config = dict(
    router_score='softmax',
    balance_loss=0.0179,
    beta2=0.98,
    batch_tokens=65536,
)
Below are experts of layer 8 (counted from 0) of a mixture-of-experts language model. Rows are named gate (a neuron's input weights, with its number), up (a neuron's input weights, with its number) and show model dimensions 64-127. Each number is 500 + 50 x the weight over its row's rms, rounded and kept within 0 to 999. Numbers have three digits each.
Before each expert's rows: a language model's description of what the expert responds to; "mostly gets" lists some tokens that are sent to it at least half of the time. This comes from a sample of Wikipedia text that the model never trained on.

# expert 54
It responds to: Word-middle vowel syllables. Vowel-led middle syllables inside words, such as al-ong-side, f-oot-baller, ag-ain-st, rep-air-s, ch-ampion.
mostly gets: "oot", "old", "ampion", "ess", "ack", "arg"
gate0:527484516394449475497453426499488444472520426442458536611504504482509508479495577463436487516471520502512568415535464475417469431449512492589415464539448599519525484544465549434521450474491477
up0:484527582472505465438442518460475555461513443486478511492489499514523495575471529461547465587501524475532536553504576537439439492481456523545458466531520529546592528518554496525586544633409471
gate1:615423511481492490505505522580527508523433478476456442520540444465525494525641588463542520521587470467398508507542466509451517481550510472505508505445547533430502473522506565473463533601443519
up1:466558550428443458460502503498542459484468503526468544477501467498580411582569698478444525523496526482486502607467546520541480432580539539472474457507541542513467536480519450529489474500406445
gate2:454385478548513508558495505535524557588554487498486509527462518456496558490551461493563584461564487556459484571460580504442536594529448557475573478450522504609497499629349479504474493511498483
up2:539538532492480546528557464455494490448397560463491554599524536571563502537511546494478483484499388514504581488550489457416504467377490464562505487460484529459537544467579554425494441537605505

# expert 0
It responds to: Mid-word letters, numeric cells. Single letters or short pieces inside words, especially Greek-derived terms like sy-n-drome and phy-l-ogenetic, plus digits in table cells and coordinates.
mostly gets: "known ", "Nor", "wi"
gate0:539507528568437484545534452517461503523526475420553457410550452471468502505481520546549444499582528505444472588415469468533395552528517546541485493540460525505410394532450535499514452433424491
up0:408474473572476482549496462474487603488529460476526610481577511389435483536495527511481509434522429504469509503508530435495580418570523549461534564501521475426536517505494488514411526508519498
gate1:418488451454495467482464494422387485491501445514436433435479558473519418491522467521460576416454487497485553442510446501419482447489495459587553467524516528408471562596494590495539466504492502
up1:472529460478565468532515624533534580478473469545550490516519499483435492429502412455396400502525403590479495528513557499523425555514467467528495450479517402408488514484482501451465491518574506
gate2:465553536536456436481444535509603503579517483470570588571514519490484478523534483402461374477533463442414467561506485451483549484439481452537437655494497443446522571477471484573536474559487436
up2:512630522459485442493490547515554500508550517498601497513516493477541471558584543455506465599441376515452493553557466508450502558480456508581425623553521491528551520585526529519512517500501467

# expert 36
It responds to: Capitalized word starts. Capital letter opening a name or word, such as R in Release in film infoboxes, B in Bowie, D in Democratic, Sh, Qu, K.
mostly gets: "Sh", "R", "Qu", "B", "Am"
gate2:510523533488581460484516582545520557470445552475510557482477464472452497511520560466482500477533488549554522552462419523480523449537435639388460486377548492558488453466482460495545548552526496
up2:415560498526595504458449437435490465455385539527548473491550492489442522515546517481449430462442506580536501528520441516490452490499457568486534523344438615543441515478564467533466509629516516
gate3:381545447478469508537537463486432442428484555553509560550507602487393568531464502453545457485553507469484472548542491416509576424547450541440527508455489553610427568425480489465462501548516436
up3:440608563528430452586482519604538488545425459558484496534490478491454538538436528441495595406466633524419529469511501405427462449500461628493550521455511514354433581509433469422370488538548517
gate4:518549484542486490478428526475542418506514517512509548404560390476521494515535470461488490456521615486472490547580502399481568504488527483466507589505591577558520500477485409509547504521520522
up4:493529437490511573495392541489525411477549534549448568439493505544561519509483438531519419568461587501469528513498485429561497454533532445499419560535574464516567487491495461597482500521600493

# expert 9
It responds to: Word-initial syllables. First syllable of ordinary words after articles or auxiliaries, especially re-, di-, pro-, de-, such as di-rected, re-leased, li-fe.
mostly gets: "Di", "rele", "Pro", "Re", "cre", "Bri"
gate2:388619519480489394507527550481532435522452432493547561469498544513504526576446422567620522507604531495581492458541430457461524573441515487572465476468432514607497525506348480466501540391553504
up2:395532545430556515526517543516506527602560471457447473529524546513547563565487478510546581571522555557534606512530464452470497462445499497582559469457430526541439501518482471451510421482542532
gate3:452431529537407493483488354486575565530405419443542447580544598510489482527470412414537445458511384520470559570427540468558429515605518539564498461482572549461504406548522483472504558471410451
up3:511468498493467493499435441512552586583442428507541525479484574508494453539477555514535473520553479527596529612434566488490425608531551494569494482478521519430487384460441463443486575430483453
gate4:555562442509525539403444503493636500504536485446472497503491567475494569580539509412565557591555588526519519488503477440489536449586520485460500374418549530549499376481369413417556483539509538
up4:491572587419579484472490526466500519472516494571445451462471520471492477561573507464541600518509598492392468431533477412516532418389487511410528465443510481458429490513436490429542507442454580

# expert 17
It responds to: Vowel and suffix pieces. Inner vowel pieces like ou, au, ati and word endings like ing, ation, sion, as in tr-ou-bles, r-ou-te, represent-ati-ves.
mostly gets: "ou", "Or", "au", "ati", "ting ", "ing "
gate0:588468482539541485630413437546550490636506485481485453503505532481516539499468559375488582537483483602482474463523517460388529468510389546517430462432617456483546466576520519484490557515502495
up0:551510426506538409614498452565560438501438492407502460525512477466505492417479533450586562539508564540438498485527528522428586467505508476484532532491596451464539413630491567433478440519430524
gate1:546506546585407567507471502439478360535514535494539458458566562502524507446539547478529518499484480404547499466519580502425505526367411522532550511431492463437358556531466458523516528389456482
up1:524596486521499435488468551454485470512565603562468375494531502493477503517524552595463471531472512416511411468514458439444455508482523548552433450549479426486465517569540466541542548501483488
gate2:549482531476572460511407521479444539491545450488430506491524462472498570531532532409504478511414462450498546411455533496470530502517424572464560529433553564455460500560508340428486489581462387
up2:473399529450494479470414470561490591570489422363512551478491450485521537433518580500482459487430485455574542474526591463473531505530491482490502435464540441427375597547413421491528467564523455

# expert 21
It responds to: Word stems before suffixes. Stem pieces followed by a suffix, such as form-er, in-form-ation, G-overn-ment, serv-, Coun-, Th-ey, Mus-ic.
mostly gets: "overn", "Th", "form", "For", "serv", "Coun"
gate0:440461455514502507564415450478606451521439523492503462492531468468614547432503543488536494618568518529450448596501518430521465421504526527460471519510581538512440512459450523500469511518515409
up0:366536551435566481584456509482464406477454512492507468550548540472613503476462489515509530541533517509435576523619444451517528450444605478500487525559584449445471475475439529443406451509550516
gate1:407528556555435441540442459551457473494472449434529462498506532522538642468568456424548467477524567485486619565468605507515528623473474513577518585507550520517508472550503547472526507536552463
up1:477495534465491497543565474504476504536616458534573476477517547481522569505599471480514416409450496457481545558378454493524412551458459495493399548589559437399478510546496548468547514531536476
gate2:517520482484476541647600480464488564475500440502596547388535462516564579459521621458502588430544471487467524508426466479510538502495572474489402477571525496546501530478519539428584449502477548
up2:525483566490505617569501431476321444491483468524574592402504453540540548508496430423520529494491410455545534490473541483442412547551518461531541539530556456548574513556481499498474464503476501

# expert 22
It responds to: Past-tense verb endings. Word-final verb endings like -ed, -ing, -ated, and pieces like sold, went, had, usually followed by the, to, in.
mostly gets: "used ", "ned ", "ased ", "ered ", "ted ", "ed "
gate0:487573593481514507534486450582490580521537431462498494366520552488504604513498498428469600432500529558358509442521507557549554529542451526468517633373528487476559491494473410484481528542476463
up0:458471600549503445571580520547519535474532479435475435505503495513619631404461525453538423499464488532449506473548480518605499471506490517442444503381481467518532568491530455487437587497548388
gate1:487562569644501460517519526524494603557551488554472498498522476466417516563556498501563517525505546509473480612557476507431506462509516508603534569589508583552490496557552385553539465522467476
up1:539466582538490504465512465476511590593624464558513607530518454514452459555544540496621580475472547557483404594447450507481468476489448520582496530544498601549488537531532455508546516468444469
gate2:432668412500492479554499495440422573448506524490551506482544445431519545472466428482522493433522492528514472528498466482443435444528656521435510461571534515517514500552474465487489547432461431
up2:569584492387510429456509432493533514423534603451497450555475492537510534498417569491505469497486512426581456552505552440573510396493554467472536392533501483517415532480495437490564521475477616

# expert 63
It responds to: Plural endings and numbers. Plural or word-final s/es endings and final digits of numbers, such as Tu-es-day, patient-s, parti-es, 195-5, 3-7 households.
mostly gets: "ies", "%", "ts", "es"
gate0:527437472486590497491448582503400521488524468544550510494541456491420556620479516399500543424490489409467621531542481494415484494558415503530420565507457563614524535513462396543542475445468515
up0:384499583532424409526591394572419510489511435497547423454491498510528464453545411434517531556550551559468512488480514455494397490419467509488493469537568464478486465646483530506451490455513437
gate1:486508410408467531535472459450471500529530461517594476514535472472506519457561486508482506499625511459439458433459549516470505531463439489518518616410456529500486534495378510429555476471502411
up1:549578496385528488492517425408444475613515455512544364474553447489514494491616552454526462531601537440467369481469555559499514602531539476505471555508466503445427454436427516494577456528427446
gate2:504518441437503457551411554444522555477504489482509402481511583460525518435548503418469437473511453561593436489401575484511460513445550462539553551548514540401455458625483571338518443536453502
up2:474515570465565546467550502451432467492385525662444503531499496487498519463509491622433553462408509569409438476561483491511446516529406451538534538364571436629429503508516481556499489470552438

# expert 62
It responds to: Digits in tables and dates. Single digits and number pieces in tables, scores, years and coordinates, plus sig in resigned and accented-character bytes.
mostly gets: "Eng", "sig", "3", "2", "17"
gate0:435479401534541485498432438549465525535430466540484436518510494458467464499456555433403487525540454502500542618472450403519613472454522606532481475446516499520517526516510482458462559604424470
up0:507497495553495450488458425537530463589460552521453458539515573439466468480502523444535483544556475478480549532488453444507553383492544549559444555438491472578582509527441487450467560575455465
gate1:535494549512410446468553548484426479490556424485514552510453607447409527554471583497506475537547501474451534519526484437493468530456408549605450434476515550437453566487461567429485545457504441
up1:486482527548527458511464526466588420529432519628480407508495428477620438445541505434527582527478422512545540510444499428503512623463581577412517428524503418556390478445535449491515494505472511
gate2:532436494527544516468478506474534519544599414508542480449573509494481514481558408508449495440485571601600496523543410475463434594493501500563419476548559643435491555492515513473511578557421436
up2:640502491526484414509589529473578416477475496445538499474552525505603437472628505583483482514408466522550501573505568567454448558442456524402462474555522587462486512446549557503558493489552464

# expert 28
It responds to: Score dashes, adverb endings. En-dashes in sports scores such as L 54–69, hyphens in compounds, and word endings like -ly, -ally, been, were.
mostly gets: "been ", "–", "ely ", "be ", "ally ", "were "
gate0:476511488481516512523450565480400385456463551425504517531524547508508538584475427530562424574627472520576510502471494476406505470426624546477586629484559482525495463495410477457507523512503529
up0:441464572404507467478449509522436499514500526598507446508512469490502528532472411480472574441487560516419504412478450546564426489586412513612440467491473509531509459569506484493527468586465459
gate1:420549447401491474489506546492557522497543500464531474544546496430434538559563480429491512476525401507478463428538470500533455595456471494511452526428539390554498579574506453477487496480446511
up1:538474483527462564504457539333443502483518548491504538419550436439521405600516541484501515470470478497496493538448533429381530492522438436521399509582565515522489430522536542500543411499424533
gate2:415511495574431579450527512484568476464481472482484472476505558489533486487533534484532495518544554400531535550453539442549525468523516520449421510466570407517470530572435566393471614455426522
up2:433489467601442478431513612450472515508422479462480465477457550511515500543527456399493524447505503463600532533469446476531506470499614464524503521558576395545472532631437493496552552452466534

# expert 30
It responds to: Noun endings before colons. Final pieces of nouns ending in -y, -ty, -ity, -ation, especially infobox field names before a colon, such as Countr-y, Ministr-y, Special-ty.
mostly gets: "ty", "ity", "ation", "by", "ies"
gate0:493516547549505437468487578478524470522553428572506520401517491486567445610555462473578407531512443525472491552577576462467527515558476486528390520532486437531528547486490470478626455422540512
up0:449523440486550525519438531476460525547521507446500530524444417482480526518526544484569439464388557446520471538547559516503509494485630489524615490498498481392517513464481550506394457495511491
gate1:493574504589529451491444510463516551455596473516485503476518492518584555567486541425475504469572515490441547568488548477527522479455419580566386494558599509525502443525440577470553450416479450
up1:476564511496534399563582510492547643478529393571485515510496517467467550569455482474442464429478580519442528516448542486517514495455382529529454441580478394596478485559466602455591525449520445
gate2:577555434513557444429542501397541544588583491518440503557543552454436496473510519530388518478628514440545510522547488535513487498535557495420546468504527550503512477541463522511471522481532550
up2:480459515567396446480517437500469467547557523492528550394491493485426595567399396496485495443486517497377474488477399544490426488483461503472449437485410494568437482595444565497540545533560479

# expert 19
It responds to: Slavic/foreign consonant clusters. Consonant pieces and UTF-8 diacritic bytes inside Polish, Croatian, German and Dutch names, such as z in Krzysztof, ch, š, k.
mostly gets: "z", "sk", "og", "Z", "iz", "ch"
gate0:504552513531505507481390570451498462451521498543490524476510492474425581514597540404416409532514553423492401491477425437532491537505569574528462481510465514463506516472539560463482519567463503
up0:564534456503532484552357508448543464542582508482486470528455472457448524568489536482435564540496517417544399499461482512480450465474483568494501445470479402432399496522512597459447512498394542
gate1:491554458507452531492513438481413430508536396357525491464587478528521514500599513399474566503544468451460481448535491453465536513625488561439539458511507509419485472507530550551563489425544517
up1:533543393589480484457491490563542462495516501441505554496517460526466601434674513443586535514525572486438490448537592459472561515517514562495533436556475480441405470460441572505520493407472530
gate2:484487499431489505568572481428493544460492491537586591508561549494479512546515441516586548491455552464392494559518576464511515476587549486532524585516544525547595391424445516492440456500498461
up2:506568480504504438527564452472526495456448402474580487502569554477546588483479535468541556526470512509446518504475439438538492533485494495436468569530462540574540437526465488499427467529491453

# expert 45
It responds to: Institution and place names. Capitalized first pieces of institution and place names, such as Boston Col-lege, New York, Univers-ity, Athletic B-ilbao.
mostly gets: "New ", "Univers", "Col", "Indi", "ivers", "United "
gate0:529563542536452542460497444442476445508505418405500503508514483463448553488598594510452493535509556463441528547524462549472440532371519443503432521514564477475461537464511423435601447523549491
up0:539462409547447442517514448485481520523466506541511572555474485498546483589444509554556556574446528554428495426560539526484531416521518453571546449537481565485418444545467586520465579402510633
gate1:509545506455423446516511468497470441548477463487471538499528526475469497468533485439533580472445490483472495537488499492490519562499375479556433451513554521508520537512434425470550469470484478
up1:407483513525529483473422527506485450445480533510489527486606602413501513504617572421577462449530561429381609583476536462381574543538521562465500523437522603495490486540465468452434474495512455
gate2:404541481616466434467531561449498511504560487461505518490508483488460486516599593616495551548555505521484388489542511458442497460536366485453553451439449497500447529455517499529556432491483437
up2:566466444518499431570554539451609491433489535443432498444500393513495499456448516525524492552395541558499534548443510450523567431461428482594490490448494454616487425578484509486447541370434529

# expert 13
It responds to: Place-name inner pieces. Word pieces inside place and personal names, often ar, Ch, Car, u, h, oh (Tuscarora, Hooghly, Prague, Charlotte, Gabbard).
mostly gets: "Car", "inter", "Ar", "ar", "Ch", "oh"
gate0:491550522467523430548463591420503397478485614550473522493485517445570511588510558546517469479404496415524523571482533520374485528505503449519521506517544451521537525546496559484518495531530474
up0:487485492509503487429569460474486488561515499480497650552500500545552457556572539414479483401516435502524510422467436528409593442527550502507508582462520538532472523535484551538550612464518458
gate1:455456512465523492464511514530456449506525450510536485495554606506433526492512568569537473530492547543428379545569402585417510540418377484648535466458494491568482461417502581433513409491419546
up1:549619451485501451491483543497523555533503465465463460502504391492599539620487551484548558474475564498533505480482563437548502432499484462471468489441528530393537542563532502483543566579463464
gate2:490488460496508541567549527561404428452478498441496582490577468482476436522444448511515574522562520564485482468495460412380467522362450530500553512491509481476482501534471461496446411487519530
up2:590498497462465536554462576429485463373540440543471581470471461476499466465430536563561442494397611512494398527454450493442472463443463425564484540538537544566535443512541443453517527508418498

# expert 34
It responds to: Mid-word syllable pieces. Interior syllables of longer words and names, like Ru-ther-ford, How-ever, Wat-er-loo, S-on-s, M-ich-ael.
mostly gets: "ever", "ment", "th", "ther"
gate0:506526479487447547571554435484486427498504484407454496455511433498490465501427533520488490577483573498422429457465483479517439500457419537471458445515499478419510499512536507468555519511529474
up0:494480530444507527437566496494454513568396547598568534524542500486519509520385345581510464601512447536531496490473423472506488530479518481447517550514480513544489417511471534547475598443546465
gate1:526479516570464483487518437500512471525467492513499391495483613453463566486429496474459517432486510466517471559467461444492424550432420555420469527442486629491423398513464501485534525527506518
up1:505528546557409499461542474475476527514467502480494442494516551518469607555505478437558476502453478408519532492448587389392451483457546644514527483452478543531459482488481468527466424522489509
gate2:447461531568473521565418498461454528527494463487496601539493545461534512538543538452543539475536487469552531620497478422525556478498479539518499622447437575578473506498450608495562519479474499
up2:479479499554475474583462562450537552548540457493520522536511525465561453538502516432553507541511488527572560540504482487470501487507490492512486634463403541458467426582519575548581481538523459

# expert 58
It responds to: Latinate prefixes and stems. Prefixes and inner stems of Latinate words like pres, dis, res, dec, and the ap in perhaps.
mostly gets: "pres", "dis", "res"
gate0:590441542512488567533501467538533579480457451519456467460560443482520584593603465561522403420438583482503509500486445406508477478609544540509465528447527584471490478428483458460569506482524515
up0:570502513589473549448519490387538450452508429532504490441477427521492533651542474409533462441482417461486550554517489459494474505529527497521493553414521525424549404470526477465575452420471455
gate1:440524431430481523508412499479517429444424422532487486533497557457503416467410503525500506500427565453469521548528525482439552482483455431543339597466488506562515460555481496500490495571513491
up1:595522464434540475485475455572465491504506518523571464543463494474394562472470441487537496569449589456544506499487505423418476484368440522512488527568512513567424606546435481474613480496491417
gate2:494450377472462515413516439414461464433508454546515465490459514483431512563524541469569546481492414509496411520475500436551595429486530478462621433557612505451415355495531516444567514491408428
up2:430517452599520477460459487498515570473535540544451418529469465446480416553513617576538427483512380542463483575438493554426578421537526579528536472511570495461486436525464528560539474521469495

# expert 2
It responds to: Mid-word syllable pieces. Short word pieces after a word's opening letters, as in prec-ip-itation, v-ot-es, c-av-alry, often in tables and election results.
mostly gets: "opul", "ob", "med", "ivers", "emb", "elec"
gate0:494485569443465470526512556470552622541560498527570499532585511489479466526521510550458475509631424511501495543440475518512458495478418483471422529497564524439526566505493567489473540524516452
up0:463577539518544622492535519555459368492599541534480541525476491514534441464427421496525558524463449485469497505500471448472476453521414522583450569458422501578499570529478478550462527477587545
gate1:514491384482480528598488509491564463522478455524511522411521427484533522466461595552589435501475514537482477589470489510531518627485508511488518508578559591471540460460528481543618468560514497
up1:437490502478520449598530536475495426437434514540476486496557434519420465493441404492483530462525627456488512523495437508443508495537563383489470537536482362581505558481513500495540513454473539
gate2:489430509578521530519524509491509457498399472498527530527517461490559469465489477512570453491511480484552420537479521476523435495477545494544523507483474528440504476528502483450648490434547454
up2:473445445478535511492482432454538391485456575492473483406556543457472460506446497546613523568463452495525395504461544469646472553508573514429487500478457552420457503532516537553610516469541528

# expert 11
It responds to: Word-initial consonant clusters. Opening consonant-cluster pieces of ordinary words in prose, after words like was, and, to: fr-audulent, dr-awing, kn-owingly, j-oined.
mostly gets: "Fr", "bec", "seas", "thr", "kn", "dr"
gate0:464545517416472508603459603500456480392590470510502536492483515480481520462453437503456577507597521484489380592497499497509509551528499527570570494476505503636526475471524544531476518407371501
up0:523490500519421551488612572513491518518546458467499605508504564512561544496470393441557596594543529534472405552496430485542393549518468502515444521487393489527553505485528550538495565481533485
gate1:497427552423467485460428499374418555474546436525592539500471559476486517441527563455545495362520509466509476484515498522434498501530567451530517521461525636503476471614517486431509512533487435
up1:482497569494484431452446540501503393533535443547594514538446548443619471417558491489503466511444488500405474451512492519449609549449526509507483544474495582501458509590565570364563443496562471
gate2:495511478448524526473505572369470459530483618547582628473518560481556462542513445588509511555452469465531529523484489489405512559479501520574465474489505471556484399411500597492454474449573464
up2:537536482472434521493507474515516517522540612515443588443538436506485498556560453546532563474544562499464437508455380476444526482471509489543438421493439514559505478457491515573567546461484504

# expert 38
It responds to: Word-internal second syllables. A word's second syllable after a first piece, e.g. con-si-sted, re-f-used, de-stroyed, plus pieces in ordinary prose following was, and, to.
mostly gets: "gu", "eng", "dep", "und", "sy", "d"
gate2:493509441467458462526523427510527496455476556497468543485532587515405404553480444526555532570488527488445437473557552472423445375568533556505476547443457490572494407478483389559508488575557457
up2:442515490503441470483501555463488419481466564530450547468485525477428477528504472480539462435504578466434431478561574547510498452543489417576568463457515541518508466512457449507458566583506423
gate3:503576516444495558563439476522459496536480472495508521488572557525570463474512575496537537522534461499531499459587567482411591391528525475515433518561514559588477522512477459476487423452525557
up3:573461408491468509440511509579485539479513486439559570459535441537567464440571583511555553475596510545486402517445470438497579490557475469550514565535554511475576582462449496466551498450462493
gate4:510489520531516524587547476500505559413573496520586559462519500493608491515486492523550567449574588464482611514533443549393435458404513428462421540483441474505454501487443459610477439442485553
up4:530518528501500405495494522599415546444553541517531526535496432537567552593501503557511531455545577578539565495549415457422488474445461473444443501513484530513517409461553499545506495390495418

# expert 12
It responds to: Mid-word suffix pieces. Middle or ending pieces of common English words after a prefix, such as nec-es-sities, prof-es-sional, pro-c-ess, and endings like -ure, -tor, -sion.
mostly gets: "ure", "tor", "over", "sion", "struc"
gate0:458412503564512487449509526488397516546542493524513491429549483490511541559538570528512446462506593379551573545587492444472527583539491527423528450407444635510506524512472466496507479476494510
up0:512468571596499546470467466471394536456455516534513465507463518523476584552559546491558498491394561394453572460456541397532474494476407482452517497422452582458521539555424578459464578473474534
gate1:512484491568498511507437480419448453563484418545570409540578507438466480557445445571473458575530545529468524466457550387533514485432447412479480604431478421443440465537490418517484426590514623
up1:518475534554510405629458429444468563489555461522513396501596447557454552490526569572505565449526470558479451498506486428496541430466450502420528538483524487476531440504403511429423415499517468
gate2:457540466624466449557552565503417478471419528530486472491543505484518515529423450581480481460516471532410496533445502509532450532521408480449471484460515494401531400463490603419542589468514518
up2:584402534536514506509493573400470578508439518452442488539535465462479555553469434592526491438527516507461456568457507504478425500534493435521485431441524437459488446455490591462452493431526583

# expert 35
It responds to: Closing quotes and parentheses. Closing quotation marks, parentheses and commas ending a title, date or aside, often before a pipe: "Tiptastic", (1869),, 67.0%.
mostly gets: "\" ", ") ", "), "
gate0:407609450576495511545457535501452541546482421566575562500480496462405559475521430480539546478494445565486588561469484454527564460522490553455435584493580516541495519491454426528494441522481488
up0:436547441618572490538595542465494529513492478571483513501521526467373565512558472437520648470475452590449592512521536478460560439541481423425535542438548446516462480563451466509458485453497549
gate1:491510472514560469426540388519385466541502485478487492463523505438539511549553552522501615509552590532490430548506547464458580508399543531458432488568502510478479427497455587568502491443477463
up1:468425455454454541531544520398437539559459516564464489447527592514551560539577412410493453498525414513497457514503477466485484536480502586550599570453497542536520509480478506437514519511451493
gate2:494530408544430584497527428499524490536502568466447453478498523499535485454541501419496533463505507457462522453445522557435590467473548452502568457508569468578536509565479587437514500390485461
up2:558485578468456451568539599520491472553594416577552424482499420504533545540460514529524447534513483459500484503536566436574423546513454526516404481459523551453526483461534502552459490567497461

# expert 27
It responds to: Verbs, prepositions, dollar signs. Verb endings, copulas and prepositions before the next phrase, plus $ before amounts, such as is, was, liv-ing, of, $22,250.
mostly gets: "$", "are ", "is "
gate0:460545602553497566532481467392515567460536602562464471495570580467547498428609533476511490449528514448494605554540515470453514425479530484518526598464468419546534498492376409568500530481515453
up0:476522576515495552540412536475465548408493533596461512572478577482518587493592481525533493439474514470478530539514513506498517529418474552491483537388459435553496491506480401527519521459521496
gate1:517539514469374545511528428505439512530502486504549460476568541450476430501458378498472478504603587424439514485484564474515438541488578577493424556480539545440457407539430516569456448492420440
up1:525545525467400580478555414480416542551499403552526528506519616502551519469450541413497529502452482432437483440519524502544504513510574470525413498512502549441521405493409523489437449492461465
gate2:440480440610464412486440468572506521537546559466528556363501488466468506511400553409556560491510443569495471505469516537509449487464458574478536475490611560581445519543482556509486532462480509
up2:551446511487471504538495446561552460509486457504531508497483504528581583503512495396523563491550476545440530563410496523508512441436454511401444448413519514500450511428406483385485463505483589

# expert 15
It responds to: Table symbols, capitals. Brackets, pipes, slashes and capital letters after numbers in tables and infoboxes, such as UTC+3 (, England U23 /, Cape Cod B-ay.
mostly gets: "B", "{", "/ "
gate0:491438594458464491489404445412450490551433465446550462428538452497570526590430568525520504443500555493538501493465461475520485487466467484569581515561525580511514458425495434423541516611554499
up0:505437491502551434493504497437525518586483313492484425437529494517566531517507612555502512488500495556479528556470478493394527505421410509611477488537550561494551517491509585484510532542540540
gate1:387530589549473442583443517509465513471520489518465375496589561513492482475556503443554451418494503515474516531533498529518449568552554574605460501416440480535499486580523534429562438556451541
up1:459607500527537528488443459488464535436483459540488389503427561480531541471484490533470480529567505480400467553510572533580460620459515517565535524435504446423462498559517536447479557551501412
gate2:483477500639538428591556394491541542489492422551516487459498600491532482537547547491592572479392497551504441470528481440391541455408478440534554475485554468584472477526510544462551475471442535
up2:519382518487549513524505487516524595456472394471563529433526624502479474514551580543484536516412490539382422481527424499420568418447569456475572438489517528464425456464501503506476504552482570

# expert 31
It responds to: Prepositions. Prepositions heading a phrase after a verb or noun, such as of, in, for, with, from, during, including census-style under age, about.
mostly gets: "for ", "during ", "after ", "from ", "between ", "with "
gate0:426626475426511503508525470537500615636458518549554516429548464482464548550459426447555524479483498532557528480491516521467473450552452546534518514490465409479431481504478378381551546481499496
up0:383571501492456535592450533514471565541464535543485439492532583507409573503529392511502440491454540518548553484435447518515540443548411481581522560485519457450428437581477391419487512500546478
gate1:530522372472477580482516476543533626528507535469456488506500455465482563597554531423564656461506521470513539567531412479479531425467490455532506531608491486507505516518549525419535436515417512
up1:548585440452425584507471540583586612630498574447513598493521401524505532455527522495463483549560530538563475526505415467512524401531519482501521505493483589456525490497487591405477494429475500
gate2:540386419503484450577443550528516521445493553551536417469483623488458442541479426456511519471523521455547433521472435528542502483459462482574557550533490485549527440463478465517591504452529401
up2:480435476440420580524414432548410521484476581583490512461473604489541444527483475582510477516486521445552499471599506489512478506418527552508505376464535550493588466580464471505428563498446480